{"n_experts": 32, "experts_per_token": 2, "d_shared_expert": 128, "balance_loss": 0.00717, "vocab_size": 25921, "norm_eps": 1e-06, "tie_embeddings": true, "lr": 0.00241, "beta1": 0.9, "seq_len": 384, "dataset": "wikipedia_en"}
Below are experts of layer 5 (counted from 0) of a mixture-of-experts language model. Rows are named router (the router's row for the expert) and show model dimensions 0-111. Each number is 200 + 30 x the weight over its row's rms, rounded and kept within 0 to 999.
After each expert's rows: a language model's description of what the expert responds to. This comes from a sample of Wikipedia text that the model never trained on.

# expert 6
router,199,220,219,167,232,163,235,200,156,201,187,168,173,164,217,209,182,152,211,169,169,244,193,215,233,234,229,187,180,171,160,200,173,242,238,235,226,160,169,161,213,180,158,165,174,194,218,180,209,164,220,176,245,172,241,230,200,154,246,176,176,143,222,162,171,212,235,151,241,217,194,242,159,161,165,170,174,227,218,158,233,185,178,225,195,228,239,172,155,213,194,180,177,183,234,161,161,191,204,176,165,217,198,165,144,211,166,228,157,162,209,235
Description: First names, coordinate marks. Capitalized given names and proper-name starts such as John, William, Warren, plus the invisible mark after coordinates before a slash, and table-cell labels.

# expert 1
router,177,186,221,165,238,160,206,203,202,183,191,135,201,210,205,218,190,197,195,160,207,237,175,187,221,240,216,179,137,153,199,224,151,206,252,185,208,187,208,168,198,193,157,191,188,220,192,179,180,176,201,188,207,188,201,191,170,184,220,143,184,198,202,131,148,208,240,169,223,187,170,258,175,178,147,157,162,240,214,172,211,180,204,213,207,189,240,212,164,182,207,198,196,184,200,167,180,158,182,148,175,241,236,145,134,195,153,231,158,123,175,223
Description: Lowercase word-start fragments. Opening pieces of lowercase common words, often technical or medical terms, such as purp(ura), def(ects), hyp(ocenters), med(ication).

# expert 14
router,212,213,238,142,246,133,235,194,192,159,196,169,178,164,214,202,213,201,234,177,160,255,189,154,228,223,225,213,175,155,195,188,130,244,198,239,223,157,199,187,185,223,151,191,215,240,216,169,161,175,174,190,231,203,225,215,201,187,250,204,188,189,192,140,202,224,212,173,237,176,177,184,148,192,176,175,176,222,224,194,248,205,168,244,232,186,194,229,206,243,209,206,172,200,190,131,184,155,201,194,197,209,194,187,165,213,149,245,144,183,198,241
Description: Subject pronouns, auxiliaries. Subject pronouns and auxiliary verbs in narrative prose, such as it, he, she, was, has, would, often after "which" or "when".

# expert 2
router,199,196,190,147,231,167,227,203,154,196,183,171,174,173,225,236,189,162,240,166,165,226,226,192,229,248,215,202,179,186,154,198,161,227,235,212,228,187,180,176,202,170,150,151,222,204,230,193,207,158,212,153,207,166,232,266,232,166,232,156,188,152,229,173,167,213,240,185,236,201,168,247,165,158,161,166,145,254,215,161,194,202,188,216,169,209,219,178,170,204,191,169,188,243,185,163,180,173,229,164,189,177,220,166,213,201,180,235,162,159,239,234
Description: Opening brackets, table spaces. Opening parentheses and brackets after names or titles, plus spaces and cell breaks in wiki tables, such as (1998–2003, [.

# expert 29
router,195,183,200,172,228,134,244,187,177,226,207,164,170,151,210,216,201,171,229,169,154,248,220,178,231,225,189,175,183,177,163,211,148,234,247,245,234,160,197,163,219,162,169,158,200,221,219,194,238,171,230,171,227,192,231,217,195,166,246,151,183,166,218,174,185,215,245,169,231,198,211,241,165,153,176,183,178,227,234,173,239,182,190,211,183,235,237,181,185,193,223,171,185,215,211,155,161,173,197,150,175,214,221,188,159,213,154,237,153,173,231,227
Description: Foreign name fragments. Word pieces inside non-English personal and place names, such as Baiqiao, Neftçi, Haqqani, Burlacu, often short syllables like ka, hi.

# expert 3
router,215,195,206,151,226,188,227,181,190,201,203,197,188,186,231,192,166,133,224,158,207,223,173,213,235,224,199,187,190,158,176,188,183,266,223,212,237,133,183,160,213,216,114,199,198,174,185,171,232,133,229,180,232,175,220,221,196,202,264,223,189,202,183,188,145,188,229,168,236,188,213,235,181,157,176,162,134,222,183,184,217,246,162,187,211,212,247,169,197,199,227,203,171,176,218,164,184,213,205,153,147,231,188,176,222,205,168,232,145,169,173,261
Description: Determiners and possessives. Determiners and possessives starting a noun phrase, mostly the after of or in, also a, his, its, their, this.

# expert 13
router,190,225,173,168,219,148,229,201,175,179,186,151,195,181,195,217,193,171,195,163,176,247,186,166,235,221,200,211,199,164,155,189,152,237,226,235,208,142,211,184,225,179,176,178,182,197,229,201,188,163,217,160,204,182,242,234,177,163,252,146,142,124,199,161,171,215,267,199,244,217,215,230,189,150,194,206,171,246,191,177,224,237,144,246,197,238,240,162,168,199,178,185,172,178,206,150,181,190,220,170,168,216,221,161,182,185,177,214,162,162,196,225
Description: Title and name starts. First words of proper names, titles and award categories, especially after quotes or pipes, such as New, Best, Air, Live.

# expert 18
router,192,217,228,184,222,134,192,224,178,236,204,183,132,178,176,211,238,148,209,172,215,230,209,163,206,251,212,177,209,141,155,234,191,221,204,239,228,126,169,178,184,218,206,201,192,211,175,139,216,163,170,183,175,199,283,221,186,124,224,154,200,185,225,193,164,221,237,184,210,192,229,198,167,182,134,156,173,197,168,191,220,202,184,230,227,254,232,203,205,201,215,218,189,201,166,172,193,140,183,205,185,205,191,175,184,179,128,247,154,217,204,241
Description: Copulas and their complements. Forms of be such as was, is, been, being, and the word after them, often an adverb or participle, like particularly or donated.

# expert 27
router,186,249,235,162,226,164,245,162,157,189,222,156,201,183,190,202,185,152,193,174,176,247,231,210,241,202,195,174,197,173,157,214,166,221,236,218,243,159,198,176,193,200,175,157,194,178,199,148,235,168,193,203,206,152,223,232,192,134,220,134,182,177,188,155,171,228,235,174,236,173,188,233,173,163,200,173,163,235,236,172,216,195,165,236,215,241,269,192,179,217,228,188,188,193,235,169,160,179,172,177,194,182,196,156,177,221,139,202,184,188,214,246
Description: Decimal points and numbering. Periods inside numbers or after list numbers, like 102.5 and track 1., plus name particles de, van, Jr and initials.

# expert 8
router,183,172,168,189,226,151,224,242,149,180,160,175,187,176,189,217,177,174,187,169,183,254,210,178,212,244,197,165,170,185,167,216,195,266,196,242,205,122,176,178,244,209,190,172,210,220,213,149,182,180,228,175,249,192,252,189,188,202,251,161,205,182,197,175,175,200,262,171,247,182,160,218,185,194,191,198,136,179,213,196,192,206,225,222,210,179,270,152,178,212,208,197,181,180,212,188,194,201,181,171,155,224,197,164,176,195,175,221,182,182,226,211
Description: Infinitive to, connectives. Infinitive or prepositional to, plus and, of, for and or joining clauses or noun phrases, as in "and to ensure", "due to".

# expert 5
router,167,197,197,186,207,143,216,232,183,237,180,134,166,193,266,188,216,212,181,178,151,206,219,195,199,187,225,199,178,170,153,210,182,230,246,229,193,161,187,208,199,214,124,191,186,191,204,158,185,146,202,170,224,147,215,243,266,174,208,171,166,212,220,136,151,204,217,143,215,203,215,233,202,172,173,193,154,224,222,186,229,227,190,231,202,236,224,155,191,234,223,178,173,217,260,150,184,194,187,180,196,197,194,174,199,144,161,232,179,177,223,245
Description: Attributive adjectives after articles. Adjectives and modifiers right after a, an or the, such as first, largest, main, original, and hyphenated compound pieces like -yard.

# expert 22
router,177,227,193,172,205,165,224,181,187,206,188,184,178,162,228,180,185,151,223,193,187,203,184,215,232,260,179,170,172,184,163,222,145,219,228,225,220,150,198,163,181,236,199,185,151,227,221,163,201,146,227,168,208,202,233,207,230,160,231,173,168,171,209,209,167,195,220,170,284,184,175,239,200,117,174,180,171,203,211,141,186,211,178,226,178,227,260,193,157,215,185,184,175,215,234,134,158,197,184,162,137,231,225,159,213,203,147,241,153,178,208,219
Description: Capital initials of names. Single capital letters or short capitals beginning proper names, often in tables, squad lists or after brackets, such as H(acettepe), S(acher), SR.